Below are experts of layer 7 (counted from 0) of a mixture-of-experts language model. Rows are named router (the router's row for the expert), up (a neuron's input weights, with its number) and show model dimensions 0-255. Each number is 500 + 25 x the weight over its row's rms, rounded and kept within 0 to 999. Numbers have three digits each.
After each expert's rows: a language model's description of what the expert responds to. This comes from a sample of Wikipedia text that the model never trained on.

# expert 12
router:498487484484459503506504541501474519505470506529522548511508513499515493490512532545496473490533505505496498479481498538455467497497520460468517518512546510525497497456537472477510553485527545515509462508489486473537457458470474471490490457535541498525486518461470514512503526489527472487493486513511470549501543545479529459512520520477519471508494539499501540492523464478458519462472497443514497501515516479473495522488511528532517460470482510524501542525543546475507460528488486534501492508474504488525495541546448531471484474500519472478469518480487485503517521518511526494470475487471489507489503477451482519493515522508481537486475535490525587504520503481482456490511468511497494518474500480487505511551477470480471523535489535471526488516497491501478483485524475
up1:512506500494528478487496508519543505502550487493445541551555508540458482466498498505496476518548475536480508514526493465521490496488477562507472510527494494481518511505542483521528516503502510516476485442484440489497494529484525432527512545516507452472501487487482517508538524501483511496508502504488524495492471432479558513547517490514447507492501502485503488548522478472517552460526469501476482486512527531532502474508509518507486494508490454505489498508507504451499524496536512475492515450508447505523481470517490484500488479489499534501476514508517495499500460497482522489513489506532478498426520491509528510503543488465476489501534534498485505509465462495558513497502489542511495479517506486487470500454485487481513500507512548457508473467536519475556497503496475
up2:490499523567555503517487489499482544527491473487534493487507495503472498519486507523516495519484471533507507520458510524496526480509501519503507536530486522500533504502475531482522528506507508478453493480548538540493521461509511496501477508469479481506491462529487500496460521512475492520495519481477478537477513510486486492488426512458499476514468498505464488511412460521542483498505505516492467532552496480505502504476497490444510522517533440515471434488451484534467535495502553517537472505494512526479455474533525482517523478536523512505499488530508487462487501502456523488474511447528470491533496491482492492506502536533515506480494487510493490494520505482460531537501489542453517508544499534497521474489457544483493501464448512511505491540494487507486484490523531
Description: Name-initial capitals. First capital letter or syllable of surnames and foreign names, mostly in sports tables and lists, such as V in Vieira, Ponomariov.

# expert 28
router:517499490462486529480487550498520517496473539493484565463486554497501499480529530528480502521514508514527504496479487506470456507511543468490508521490525509492529504464478450491473520462505523536504446530475508485518466464450473493517544499534537525509511522503454506507508520531528512503504508468487461525488536515497534449493523530505524518515494528497472519507546503489462471473508519463494461497522493482497506502464504541563496468484480486480488501533538536503516450482479454497482475495494510478501559545512483529474488460510528503480500524496501492523470504494505499454514512483470468496497475481456479516460498523493491537498464527506513566518530478494478508495530461502518474527475472509473519512507507487486472525516479507472516516505573497499515460499515444
up0:491561492493500461490546497493486505497495531492439468500501489490504486495510506537520492546514434475474534518473512491525506433522471517474557493493526513487525472519487471532529481510485517496507521466526510482501490491442483464490512490510533510539472455477530542513552492495485488490519433511505475538470501501476471511480472471484522455505505511457499517495522508473497512512476488457553542499513467538510480517466518485540499492479515521487478484534501499507489469507513463506475516474506505501532487522535485502477497488513472478490464494464486451477520503543493498491482540525512527535526510521541521547513471500462518539488539504528497538520522531492488481495503517497534517469507474490543510552459495512488469472477472513476473539512474494517482466483539527
up1:533535480511513492521494523498442467484435480506520481471477500544509515480497503496472516500526492468518458468532515505505530506439539479517546491511490512541508483498533521529526494505528488483476489498473502507531552493488504471509487500499527507525477495510467511516464457477459547514423496486520521519524522510485482473506546530503557503507511462488514494505502463495489499491443483517508499514476461417531513477511545494483501485533505503508502500506486499467547489487541504513515496521478469496519452532500525496487472485522518451481524460497490490503517532512519503485499529480482507450485506462463517439481520529485507540479521486478516521510532519523502515522471500526455469484508509537510487516562507503492527494461546527478507521463523518485494502518541507
Description: Name-initial capitals and pieces. Single capital letters or short fragments opening or inside proper names in tables and lists, like B, K, Bob-b, Mar-b-row, Sak.

# expert 39
router:473480485499479547545469465500519485473493525490495470473477466472519483538530460478471465485474506502512504485509513529510472458521542516478521497478529513522475486547475520511464488509509517482570488468505490520465490502509473496478488505498541513506498482465551474523468505490543530482521480521517529459527452519484514467516493496482511510448492504501532494482526472517485483514534473506475467534486523469516525470492476488511526492513545520539513517534494502495457511490527515554500465479542504526501501516506482536497523478475471511542466487506527490484533477552458478482502426494494501520507504497533507515470475521506527524480513527455468527471461472488518480474520507522523538474458517525530492477545511487445503509498475518544504511498505510471472512470530548
up0:519527497488501535528502489523493526478508483474529486485478460490425536520463513479503496474492478468535497516447510519474501514511528513479469539490479535481513501459520556437519509470480482457443481520491516471531500501505520554500471528464534521529514498542483467526507474533539527481445485527518515496477513550500480515479488442472526516505515492488500473506477507537536484525475500505501543454510485508475493492504538509495525488479464472500460505495520534523504497530493538500516484512484426522479466485521527507478496515494461531513484505505505503458463484439494520481512564516530488493532504474529478504472491533492498494497534462493510519480497514520484487482515469461537477513476475523513476515491474529479519533460490475530527479519509491518513490481492518
up1:508482544483442521530518462506524517473491490484500530479548475481540466520493475518534513545476516467470473467529521472489520469573507488509541467475468515528462506535454548508509490521527553490513505503516536494468525537519463502476480498546496498469473496509510507496465511483529534520517463509508535482486527506488510512490479463536503481484505508486497477472476506513498497523517495532505511471470539498475461504499500468565478482493519491508472522500520442511506516501523473507500540472534516471490526538461495465451500516492494504520513470489501497461479463519472463462519511524494517538522527459471503508501486479530516503477469555492517546499483543536499479505482497508472483516456462523521523499498494461488505470518488506473494529534467512535531468528474497
Description: Mid-word letter chunks. Inner word pieces following an initial letter in names and rare words, such as asc in Cascais, isc in visceral, Barb.

# expert 33
router:548467530544516494528485511518511493483515473508538538493485468498512521475484518476485518452527529537498513493471485510488481496493460484551450534499514512525458478461531533450485500472489506521496512484528486464509517524492496528515549548496488505524515478480499457486462489551481512506528505475530489510465465536504504496457527473532474499544509497462493508521465457468482478524472478507524541446494489524501530487502538475464477515494523485493502466473482503515484485474485507508488553462482503514541511472516529466509475485498493548450488471518508533523517506499520500532507489497448504525456503516488516455444495498493487514497475498510505518488552485508522476483499510467527510490480475489537518561520512455517482517543480492525449530481489517481552516476480479
up0:510522488487498507518456514467495525497539508502505479477536499511505487532486525535486506534479501500503485510454521486481486483499559484465471478537461513479480485492533494511529484524469461509471471518500501553477429509558480458484498508480478498511441517539506532520514527510477444479492488531505469480481498499515535508481478474534553519504466498518507494522533513515488475519435519481491480537494528502469519525545501496505482512500453468504516525522497505493510526453505501485511508493453451497466523478503469470507522465470508486526511526553528519496512509475470489518495512564443545498520519474482492497501494487521498496510453552480495455484492477485565512464522485461483509491531473463519511500497487489508520481500492487485540511526519552486530525485506482
up1:511503481524541468492486546489506483452543503539519441502529482500508497537499492486492502466482488494491490476492497481514497458489482525547530524526439521496506509474501485493508516520450496499534484521480511509576514492467517467536543498511467526545434505531515498505514479483508491482532526493502503525508495476482466525514457484454535519512510468500484527507490472504520481592470530524506510515518489496515526501546506460504518525509437497492518479474464489509453485478535456522531537524504487499496496480515473476510462482490487509532457508489526504545506476469481466509494524501547483533564520488520513527512481519499489453539490484537511492477517508488529507499497540503516513505514524481492450524492474477539460475465504486497463488490497491512525532503508491
Description: Date comma and months. The comma after a day number in dates like February 28, 2017, month names after day numbers, and paragraph breaks before In.

# expert 58
router:486496534490538486523494468484479521535471502512512528495498482546475501479512515510509559494495484507455528486501486474557508546476493462540500504494496504516466530467538503512508480508488485547447548546541494519461520504507513495510521507482510506493499547531498501466540504520455511466503483506482517523483476494528519468461517541535492478456486447484510461538495511500492493499536501472516502508512503507538498521497504489477488443495541543472548461461511491527471519524475461439523511464503465472497546506494520531501510491494517510541502499482520483470517521504495538482507466530494520474459489443503508469521539515535522510517500438482515481520511531516478520502511527535497460476528480536487523523462487498474485495517512474501507502512443443493509510485494516
up0:507528469504445500509546538540521470538545529445478516506505483492502526565503455523500482491451500478468479506506507528522495479519482521462469567493490547515466463504488527512520526497490560504521464479498527462512496451498474512521474509515506486481513491491465499502509505470532494502547520469500494484505454504459485487483466474463506489518485521522524541474520512522493510497515472503471516487461535511480455508489503518515526495524500490491482536530480512525560516466474489509538482508545537508488500473542474500526486470459463497511499502502468504449501468504522531495490475477537493504492546495452479538477482521469490487524528490546502548470484486447508460505471518474507479506528450501526477501523522502491544524494519527477518529501518497513504504502501485
up1:498495504480500476475501507466452530539504492464508485446479505504497522518498441528539500528499469524478476515523485543531475501497525482522486484475498524484522458535493489518512465530501500526519499511479511507470549521497479510499484513466516496497491500512495544522539534480468516478531483562510531473526468459440499518525527531517518510496486496533527491508492493529518487472540494514447484490529475495521486507500513549495501512521506487540464502486488505521487534506441519509492493507555520507470475533518486472516535511441470517517518466463523485481505509551461524497530489500446463505439487538494478521487517492485503461541483484501474481513480464474506452521529517522521466501527490515560472455502505505466503478513529501521523488457471451534492511486507510
Description: Clause-ending punctuation. Commas, periods and ", and" or ", but" ending a word or clause in running prose, like writing, companies, ations.

# expert 2
router:510512550466456486542507521540481503499487468534504462468515493521522526477482529482484496503460464499485512522490464469504477535493491497550541486524444505506486486485511524494493497447495494480473528544522490460487470501489503559525463506464503510528494500505486479507481491495528470502467451494507499476476539476464476545482494489491513491480501498527510546490507522528522486514467525485475532485515479534515491518511497492506499529482529461523513544504499518497456488485457524511572505489520530508517486514481493498476537510528465491508499454566494513493509511508465568477483491490519473496474479519506474497557474524501500525535480467453519539483504512448473512479512494498514490538509513464490503459526532498515471537516525466448525513497452509514509541520505457
up1:525458528502481491484524534509477511475487490491526555524498465485513532502488480510504482520471489496520517512511526515508482533543527498539467518494507539483528498518542510486520512485499529466502476516502522460490495484456494502524497522543505561547458487553447458454472474500533455494512511504491499459501519489485501496482504460530474482473509501488535478514479490524497476535485497503518508502498474512508497463482505476463512530468540500468512481443503477510505497562510496440530498456542515462507490486545484500470509473513475501495447451488491482506493508522458524507502530457486472513489479501495495484521513504493474452515514532464501501480493517479423489501511513459485513518507458498489546531470472489558478526507477539469465460505523484532535513499507513
up2:473474508512481515503480508530489468512487469483484498451499494516464530487528527480548530533493493516464490514484509436514500549467484489533526481489540521522466512456497516454513532474490553524473494508477481524548533479506483520488507479478481445480512518483465501489472524454514496482520500522542481496469464534507495492451464507461484524505506531486497548526545473503528525454491534472469553500485490520527541497500487550480492490524496488526529483532520489492502495491482495491511550504496484480487519514531486506471520519493472481486552502506493528542480506492501549480427494503523498538472523503533497511484517520493503511515513500496535499536552493483515463494504516507486519495511483526490450476502470497491454514514517499487482540508471479514588484481488459
Description: Table row starts. The pipe or first cell token opening a new row in wiki tables, e.g. "| 2005", "| 1st", "| No.", plus small row numbers.

# expert 44
router:481485522510524574520505510498488474514514515483497532518494538509520508475513480514487546509486511499526469537490469477494507471487509515484494548522498511516476515500505536518452513467472532530558510515478534472516521448513504502544480502537513518476453500466509466486518496514507468493525538532535512509444506478519522504484539491513472515419448468490495507496516500499482471533486481543489516504453474520484505532497512481537464517521512472502501487503441537507516511525497511472500515475513473502535470505453511517531527508496557522535500498504478486483522487494494509506495489479515478481504539494454479540466543495508493489473521465506468551471459505471456449494473503521496479481480482473472484502464541512509521490470477496521427491475461480513509491513527472
up0:551528513479504437483494539494472513476482476497494520478554444462487490512508531522474481507483532460461496525463502527526447504486482490518486510506519506489525500474560519497508468525464459487462487492512437480505496511472512470499521537487535488516469499509547478515464539481505498499462446492466523493507502477494499506498485521469559500540500477511510514521511521515477474492501519529530518504493493515483523494517485510480557510478507505473478511492482507472456469493495515534508460512534513506470523538510517497459526500489491523492463502522525486475503516492451474478558497516491537538530459524538486496499473486504471519495448470491512456484560535471502513491519472471506506491515516520516517509516492503475511544565477524500517493504529533527455534466480488
up1:476508503503505499485517455497518484501512533474487413507503512512485499488486506481477506550486491496490512528477513453493550505543515488501529502482515512517496473501509497490435527523518514494497500514489511527468497503558512494474482537496516479500480540512425512518488442479497507530476506485505479513489510488482508505486502508508519500508487522493516466522480509514519463509523508505445474533509557476493495509474521515479534504542506576486549481457517508451483490488498498424562496498509523495516487508501562475503516497508503474476556487510499503484485510504544469537529498535434489471506473519480537503497528495495477551457536490483511445503499497512497483492514505496478505511511496550502543512516497514498494507452480493494509502570510512485545471462483477
Description: Mid-sequence numbers and dates. Items inside long number lists or tables like "31", plus month names after a day and paragraph breaks, e.g. "16 June 2017".

# expert 29
router:519534484493522486472541468481517550472487543478537538495467514525510496506432485534481498514513500483505467521554510468461507504492506478502480524443477512503515555504476459520492482515523472516551541507473503521471507504514551522449464504525476508493466523512497520507512456510469524470528473478464515499504507531473476499510454527499469471503484502481516506536473460498519511478520454518499477455475537517517522490497469488542523485502491498540477465493499532474509538499522500527518501500505449539533509508491505484520452498462493531515464489449492497503463502544504524472499479477532512453532488521506473527448491495477503503467507517541524534544473511505508489495479479484515518506509517505525476477508557516516501485492509452535480495555470502492504486499466495
up4:488496525458491494513490502520508527512468536486523505481490540458466490458534468520529494479484509520495482515545468496528515529527482462486520492489509458511511541447496494471500475500492510515545464479469503478515552510528483441494507543514489509517486500497466466514465510494484545462487463482520523510471503483506526459477486501511517471465458481522465510498512513498499520479492459512517501455509492488513511532481487482545533468499503564515483501541492548510492473470489458451490558492529504499483527526501505522503514502528487512538534521521482457476500492493469488492498497487483464477448582433471499480489558497540503507513516514508510485546505522535501475540526487513516493496524480480492501507470465485452532488466518489500522481498502487509455467517479492
up5:511503529498557482525522523520481493482450519483534538510495478487541480489500503480469526476508497486505455553524476480566511526528523486456439498485507495535527474452516513495461536501517489482496488497511458502496532457587529454501496476520476516514526498514483506485486509468520482499493490520474520455500515546484499499485487502520520533509521526456522505518461527532550489523520499506519486491523507440520485476497498482483503509499502505527504443550488454479441512518510456486516506479486484487494494494512464503481516495495490497527507500506500504498538499522456467473512475484521507515525519495506526494534504481491521535459521522518476512489496510470489535549465505516459487520474485497486525491547512479479530511522489531484478444520455478514471549549500536
Description: Coordinate and long-number digits. Degree and minute marks and middle or final digit chunks of coordinates, register IDs, postcodes and attendance figures, like ′, °N, 375.

# expert 49
router:477485498485535473508503516458507532561499541521496538477507485560506466470483520531502499502510511492512517513507527483494466508466468440504461487500502462518478482487547489520492472496495456532476526491507479509483480502497510516485528510468505498517507521531496528495548509503478527474490507502483486551476516555526547484511545521509477488487546500470502521505518469476481512478516477462540466493521499529545495479506495510479491482489508462506520458480543481486490554527515538464513491464475454456488525546493507502485498477487542481537518517467522506499535519536492547483455474550524531487451477481515538469478479466527512548529515534467514478517521520487505527471514481540499487477452506491506528510473516488510478503530478464495516522457494462492486504472467522
up0:540488516546516494442473511514500500506541486478501477484534497477515495519510485514503498491502504497533478500546500519491479470482477530441447508519513455497508547502522512501543471472487489463537463499467502510483522493512448505477483505493462476480508455497531493491494499495500492487528520546458481476509457497514492513536483457494518474550496498532474502486499521495488521520489495519484524521532476465529498491454487485572541479465537519529442531524509534508504524477477489519498478523515505531505526515458553463500496492519494500529512504474542510511542489520548461520531481552487502503481534485514477508489505457501451491497521540522558511508493487497523466476499472464494524488534551479509491468520485473497505490537506477531533518524471478488503464509444497
up1:498498496504482497482467530501477536509519502460498491549494500492517480526491521486511485449504486478475509511519506493488495519514450477501495497497520524508514561514498519525507481514507509466528462548500536445488481497488541523483526511482481469483496466521448491516532497494533522521484547536510489470550495519524494507511504491539542476496473547579489477498501519494514485506474499541508502514469508483479496488447519487486483501507455479492486504482511494459546481518521546458487554476491482507504484525452476504528536464481507524519534537495469486469535473482491514504463494512499444486489498529467530506498478476489492526472489514521499494478479488480528443524442459490477467480509485431525502514500547528501500526503516528491451452463496510529545511528472484
Description: Colons and end punctuation. Colons, semicolons, and periods ending titles, list entries, or definitions, e.g. Beelddenken:, scalp:, migration; plus final word pieces.

# expert 32
router:527502529505480530475503497474511514523490517482508523503479516500499487497505561534463486480537471494545493491520552505498487505468487470493507504482537481542476502527486489523459504468464490494557507521492496463438467510525456502463495530490495480526477498499492514493509501549481512508508517477491469526550499545499515534521533477476501488482512488521521470511475462487437521475525468463499481475514478473520521453476502497519527482501510543541458499445542500494475488490501477507484480520481505480514536510541538510484483476494521520512496558494518502534494510521458492494483492515472485466496518498496525476506460509476492527504466578502523519535539498504474516461523481529520509512466530502543509522499531475541471492553498457537479551505505534488473459481462495
up0:516533510558496502499495494521504540477484501492504541512515480511485506533453474551478558489512484538519469524554516496451522481506509504467510528480449488509495454518517500545494479495494528467509486514488508534482479484496504468510481494514486517461498476519468511544512521535517521468512487496483500481516506512476514525486506496488511532537450485493479521521536539514483492557496506530484529499486434509502490505495535486522513507489514484529464557486514515498507513528523479519495520543519535434506524531480537493492520500466492495508519538512458469513478505550537490492485498501485545480499496483474437484487463470495457487474436497497480570497510500504487447479511471502504465502511489489535524479510556441495505504522504451499539469513497493519502510496494466
up1:510504497477498482490507493523469511506473518548501503460523526528456511470506484525503511547526527487510483492511496482450522480533465525493491501525482502458504519438507498453519467553503486534500509482564510508504498529518491516512486542514475516454528509527498506530498520486501499511517450507494536544488487474543491464508467531507458503476455474498520478542479501466506512438497508506499525487502506479505501505515509541448481477479494471457516507518495487499521507536532489502486529525475515464491542508491517490521494471528517501481553498514523508490475479488439490509478470515517502502453538507446528511516537521558524509525489482548486431525530502501533495517490529468480522478514491512485471520468489499469533514530441492496542537464508524483516477470515463
Description: Separators between numbers. Commas, dashes, "and", pipes or periods joining two numbers or values, e.g. "51 and 53", "Nos 3 and 4", "5 & 10".

# expert 34
router:528519520493476517508481479514516497488511530481506510470531469456473511536540500491475481507466518469541497519499484533515489500521534519502504532475521467479478484550496502496489494541499517520533502501548533505504464489521498526496492479470498462509503449500477491530459502512543516485554534451468527452511490485516513468498512476479502527464472495502525475537518456508500475543563518515491485502480515495512508448501489520502509510480527524468507513498486507453496542507475522463520491507469496526528464515482486525507526468454455552500465486479504496476465472537486484471540485438500504517502506508527516509460461529489505499453471531519530511488466472488482510469520529471501530464468523554540529481518506511508482457499502532538466495541519539502467517483483464
up1:500499517491490532466440512481481473454521504512515525447498463480519469482460519497529467484506473437515521551485437469512463495487482465483475494448505513522470512516521508467557520473528501528522509479512506477549493468545485507503494530496535471497476501542449470446540511536508512433494544517490497505524548496493461491501509504536511517499501521485466510514485503503495538515491482505499498513496507507497504516476451503519533506469498525462513479458514526484516503484534484496511490497503534522501511514489474506515504508533505486496558497513516522476485467498521526513520486530477493459500528469516505492526447511486460510454499511518512513421467467510494524511501509508527500473512526519539529523522536522489479468541533461538489485498470496543499510510476504
up2:523502493457466509498469483507478496488511514548533482502512536471580503565468504518478504502455493529486470498500527489468511509471533481530520559487510487493500495527477453514466546478488500495477494533487503503514486481499509546503516463544501472490514503436507511497512496504474502481499507537467489487499477527463481504546534522482483494477514530495504496543532526521472422495529532504520491507497468515550520497457488498483537541516517471522502483525498553509479488516511462482483485528493514507502474541512483482467522481516480528450482468487473466510490435474518516504479490470511469530500486506537475467507477512518518499506450515498506551506488501535486523516527463465505480524468499529507497499533527495492479455509452517503506485485474542541513459472501497
Description: Word-initial Latinate stems. First piece of a longer common word after the or to, like rel-ieve, mot-te, helic-opters, resign-ation, orch-ard.

# expert 18
router:478521492487497470477533464493460502473442497469505486508481504453518475518507476483484518529503483495498531474537502465477498458548461463524449551482479489492519507508490456490538503540518512510531551503457483524494528462495520522481494486510470454455508483516525518527493480479445487495532494477468539512538525516472473495532483528467509464486529506468499495517472493494499513512545511470513503460498531467493483471514553482548525476523457453542508490550497481494518500516514497529505505507486489527527502507471492479524480524477507502542464502484493511528508469539549520503523480501542500515501484524446508506495541539488493509481513466516464510544468490508507517537475537518500528506523475473524487539493543508489542457470518494534509475494463483490486527477502520
up4:466493513487561467471496537492472547498527477474507521499518535448528482488490495508474503519534561510440519506484514464483506479453483498465493526503542526474539474468548522505495464490485486453521534499480503503493498495510505485507480507519507453471506503507453506518516513533471481489486460485496489466498515492540479465491485515539498567467508535511465503491511479471479528512502474494502513512527511518506489487483508545464472443494461539509536489547513481515502528502528512502482510494495469487506488548484505487535518458452500481488495478513499495497524486487464558504522559488533527533437514512507505441499493482513496492561547518485520461522541524500511496489522492509473458494508479487512491468468497505518461505534503479478514533522506493463524480518497488
up5:507512499496477467507487531542464525446495467514472490522491514479466467498519467480454512507490508518498490465511478484529468503506438541503486504497465502518461518489523521531513539521507490457508505490484490525466523504513515486470523515495491482474513476502498495542519494495520443435492530507502502496514439517501495451486514488471543450525479490492463521493511511502528526536517455472507515487539539513501533486535529481515512470481488451504444499500456526509491514498536520506470483500502482516548472496525481502504487461524533484509497500572495460502520500513512467492505515472492506464429536492516486500467507484519487466482475446465502512518498487471545496521541511509497515498492539488497526543519491450471528506531526501457531500526527485518532447513485516
Description: Coordinate and date digits. Leading digits after a decimal point or degree sign, mostly in decimal map coordinates, also years and measurements, such as 45, 39, 2.

# expert 13
router:531495508496483506490480540477525507501468518519479551529511528525499512494533504517474495509506521473525537495471521505478467500498496480479501527526544487509494502446515497511474514475495565517508435495502472473518460459464462473493500481519522493539500525484447521509496488493505494473510491514510444557505507535490565432461518511469499471483475513487491521510519520474489485461488453451512470471515493513504521515465527526552533466452471495515493501507546559461489444498488464524467479491481502501529545524510455550478480481476525512504510535506520491516495529491500540526479450520463505476508519481475467512508527532472511514500475542479520535491542500540483509489529484490516512519512493461515514493531479482483465517502512496496509509505517504508473491477508472
up1:529545528488520525498502456497519448514493514495484510557539468493499491552498538504499489489502539474502507509511488472523533551435462513530499502498509470436470485502505495523474524475471542478494506540511493495498519476525507463488525545490492475509506543447486499484518481459485486517517501478531490500480478484540519475417507508476468525497485515499503516520544511520481531531488452529468527497481514558493533521475485523518489490484540522518516490500518505498478519480523496502446502481490435473482545493466488497512518471489492528489483495473511485482552516484475552516514504534476526518485535501492503476471458462488508464480490491462505519509499497504527513540545498535483529506530471541494472519499477503490494516521483504546495499568495494497515483471486513
up2:477500472490498515507461535507456495511467483459525468559484472544472468545441463544535496500537491501515476470502524512495520435510525485474508522460499508481503508497448489503492471484487482450495496517474521474547518482502525523468508497533531492545451522530470511520520537491515477469508495482532511534501490470482487492454477519502507482510470497492486492477510559489486514520472507515494526486455548499516520474505478522484495493526474508501512495508535508497530474502549474488509497511494474482485471507459533477516492521483506453528527476484503464506511491522514549457503498503512492482530474489492503520477508521530515500533499527536504521523450556495517508556498505504517466480518479497473504501488463515481537507435462519527528481475502512555532514513529555
Description: Personal name initials. First capital piece of foreign personal or place names, often mid-list after a comma or first name, e.g. Görtschacher, Halard-Decugis, Gupte.

# expert 46
router:512491495484468523483465514501531521490525525489512490482487494470509483544548468495442486490489513520519505528493462524531507489521494522474508561464529510499471443547483522495506481496465514494534465477478482503547479483514511502547514487483508510509467474509491490521474487497545520462558528492487541423491445500498522448541506492505497521490522488488498484512556480512485456533516489476507474514478495470543497471506464511506542533483495528509489517540512494520480537510510510527511500477510519559529468519477496572480515483481483506491444523519497491489477494541500465466548477434473497509478506482507518511474472509484504503471510535487483525492480439478493502479473519468493522477489501508498525478524468525519470495512505508508500510514526506500482533481552532
up0:533480524522494515542454491535491463498543507499502478503508493473463475452525529504517506497476505523474501510486473464528509491523475474502511478465503498492486480513523535496490486462525468578486498482491503525534473508504523514504514535538515478535508516462515448493508494553462563519508487480498510445511518494528418505463544486524487482499575517445497491507498508509548489458505476494469509485491469544476536483479511543462514485527458505511493518487492519511513466507493463511511500518511504513453471482465497519507516496517496510468488473477466515537494478488483493517546518508498518504462507539520536510503488483519501490507486529533476486440485471507535491486511533531481491497508486493480515478479528506523481479522490502509433458494494484477459466469456494
up1:451479516499505493503518511505476500480468519538464494506524476468500506471501526495543489513559517504493483498502525514458461473503517484526544523507505511524455475502524473522461461492516460488523505519490510509521528482482546511496472514473486504464516484529504506553519469479464494495514489445545470464500502516531470493503590495532496551510438475537527481532545494492501477531522491476473502510505469529493500482485513502480522504510475457444550534513482432531494511517510511505501529517496468536487533484489519481487497474529493502513473521503521510537494496463501495517506417500496528517503523495509477537473529517529542481487461490483493502502413500472516478491482469497476508517516524467512539504496480506490521520487505528525478493498510491476454498487498504
Description: Second pieces of place names. Second piece right after a capital initial in proper nouns, often places in lists or tables, like B-ast-o, B-erm-uda, L'A-qu-ila.

# expert 21
router:506491533517472490545506504497492502536462486443522491536492484511504500477466535505467566499504489491513548497516499515472492516483544485517500456521493512537494527521445533481467526500542487482519505506533536463434470557472517516488506495511508507509520505471503543479484456492461514492477495482450493476494556492478480543496537493497521440497542502494452510480476487484494500495477442467483492474526491484507476473483540492507465525535476482522483528477524508488517492485458492545501483497490517499537515470466519479478497534497502499522512509539491501531530484509524533488527508497544492452473490505460475487531473499479495537483484533530529559473483531486516512520492499500491489494488496466487500486521539454531506536531546481484513560480487521479518497487497477
up2:486478532507484483488510451468484523442548514544517538510530444537472484510491516483504501466483493485506548477535519486522520465528501502498444558523490517506498502522516511500536543504532518513508484505538511500446501504510524530471490524489430503477518460484493536504498448531458466506464481498473542465511505529473479479488502474527486475493520490486516524501490447509494512534512455470494492488507545507484506502551536522462535510475518508472504491480462489505546491528496479549538496490442460538524503458508478494526485487454481539501485486499502535482512480476467532488515509497503526515502514552460492472462531526447495495488524464532528517525510497495502517500485501487518497520516487483488480530490510517504509471534503490507453480504483529507540534504491499
up3:486491453497494505500465551465523463511488495479523506487501510499477494510518491462524528490475500547478512457521516507492512479525495509481483496515493519455492526482489551459513486488495517543470495496520488502538484510475517502522523515492481540500523470494523498496470525502478522498514526541502501489485465465525522525460467522512492471501488541511464489533517469516514504531497537542521472513473488463424500501495527512507488489475542545524523461522504531473483522510487510526509499509516509525483524482463492481558510484484469559548503490482502482494529525479517449505513518453520492498524539496521521489500500448510513508440484467537536488450517494520489491487502558468531508451554485535510482520517459529490500535493495526474499523516462513493517483539577486
Description: Table cell starts. Pipe separators, first digits and slashes in tables and lists, especially review score slashes like 8/10, plus row labels like No., Win, Year.

# expert 4
router:510500519477489517532505520485489463485475491542510464472498530493510548527557499482481485487475492457514531516471462524514511498490493507549502499516482503492494471512500492456475532469468494526496483534515493465532488488454534537538480458445481463538512500499491497466490470452551471519503456515541482487490516488498503543502473505515507519494525460507475507499437503521527514514503544482501494472521459502481513512484520501525469538461510469515469532505432486532444477497448521526533499533516549533511518500497481534490473534512481486522475451519512507495446510454474512500508483519522476549531482529551503504518485488483521504544492487486516530490528509480464493461501462523510507538502504505524495480535473533490488485490526491497500504504466475538489524490530492
up1:489503447525505489444492547504535477539514483514453476507495504496485500535502508484509473508542500494541467490482488501507506477512516528492477493512461523505498492488514448518507499479503485505525542461517468492503565487511452480478481491523529496477473470520496510508500496546485499511526532507473511504517477453543475473517491471442463562513493490473492499511479499498533501498501526467515466495521539513502493522507494483438470514529525512531526491529474491514486518471541504494497528486476491486536506478530530473523493483498514471476487503484541491580454510469462475494504500466490472496526485492463496463514532485440516492533511532501531483521517427508533478534478511491486494472503509555490462511505486487556487459512476515477521522457522523481496485477499543
up2:476494542484503495494506517515474521514508512530475465516463539519503536565523498485530486512534464498510523520478463468510547571515504523512501470488478519466492511449501475468504547504488492524477538518524512505477509486471518506519474445502489467519515495489461508441504499498491465476477457504491475474463520471490502545454494490493465554491483476495455512473489489498509537509483487485435523538490462520530536479489482491509475517492541526479497488490428490507519501464470543488506505485516526482517480477512512511505494517462454459520482477522503464507517478450524502533504510522518521532462508518525536500517475493540516487542489480474530483508496455511520516494497493534503538498503524514537544531489502535494511529523544482473452504478491515518522512467494486
Description: Line-start list/table markers. First token of a new line in lists and tables, like a dash plus first letters or a pipe cell: - Gu, - An, | Party.

# expert 19
router:538516492506463511527537471522472506473539484494487463464472523535555495533518484498450499466502491470554500471536459517451497499494512467535542493480469514528465531480467474483492540512529541516490510513494507504501478501483516528527468488468467539498512505486527531503508453515495543525466512464523481504521513529460446525522523496480483504553513494515537479507472488483489482526503456479501516457536480457485454509495515464532505490551481441556527479493528493545504544554474485539490470528525502499506487484509480472487500504531497527489487493520463539537482507503528523511519477491480465494484480499452490506513481528485520507475469478531471559491478491518497500529480488486492528502507498504504497499529535478535523525490500465487472482502461488479509516515503514
up4:480493488479481495515482479483477548433528492491513478497492490486467519512481471494505498474505501480490509526468468496495495503496500463501513496479473534537503498516497540513519487451487522481485493538516466459504487498552537539537471476481525453480481480542467491543509511504425498476479499494514506482524471517487466478521535510538475521504520493541511537507475505499529501520538506487499550545545505554496446494505507469484495453507491488533522504512526495482508488525536491508508536506467512519513462497536497523486517511476491470492461492504489494501534489483476547539466493468532500538534525477482492471473513500460510491510501478519451540499558514486533493508526486533523499510481496565542480525451525501483478533536470495453542526503472480546494473480489483
up5:552464518524515506492490467465469483472468500522496462474534572513497527508510493510502469462457544511548513518516511529531484441535519516449495532466516518482456504520532475522486510509513525511470498512489492509455489511559520505522505493494485524453474528488529525501518479529489453499531514514485462462511496501524502519496480465530461527527486514506449453514503485490481534544540454478523466470513546507521457495508504514475511502437501503480467489488492470518500484518504485510492528515475481511504484480539518517531504452480496473471517486490487512489513486517504515503544468464488595475477507503507546465499503507492501464487524476485484512460537479497496495469521465494504511457515517519510519499543488525514493497485507505487473502536506517534481497471525521
Description: Table and infobox numbers. Digits and empty cell separators in census tables, election results, and infoboxes, e.g. UTC+3:30, Total: 40,507, 33.3.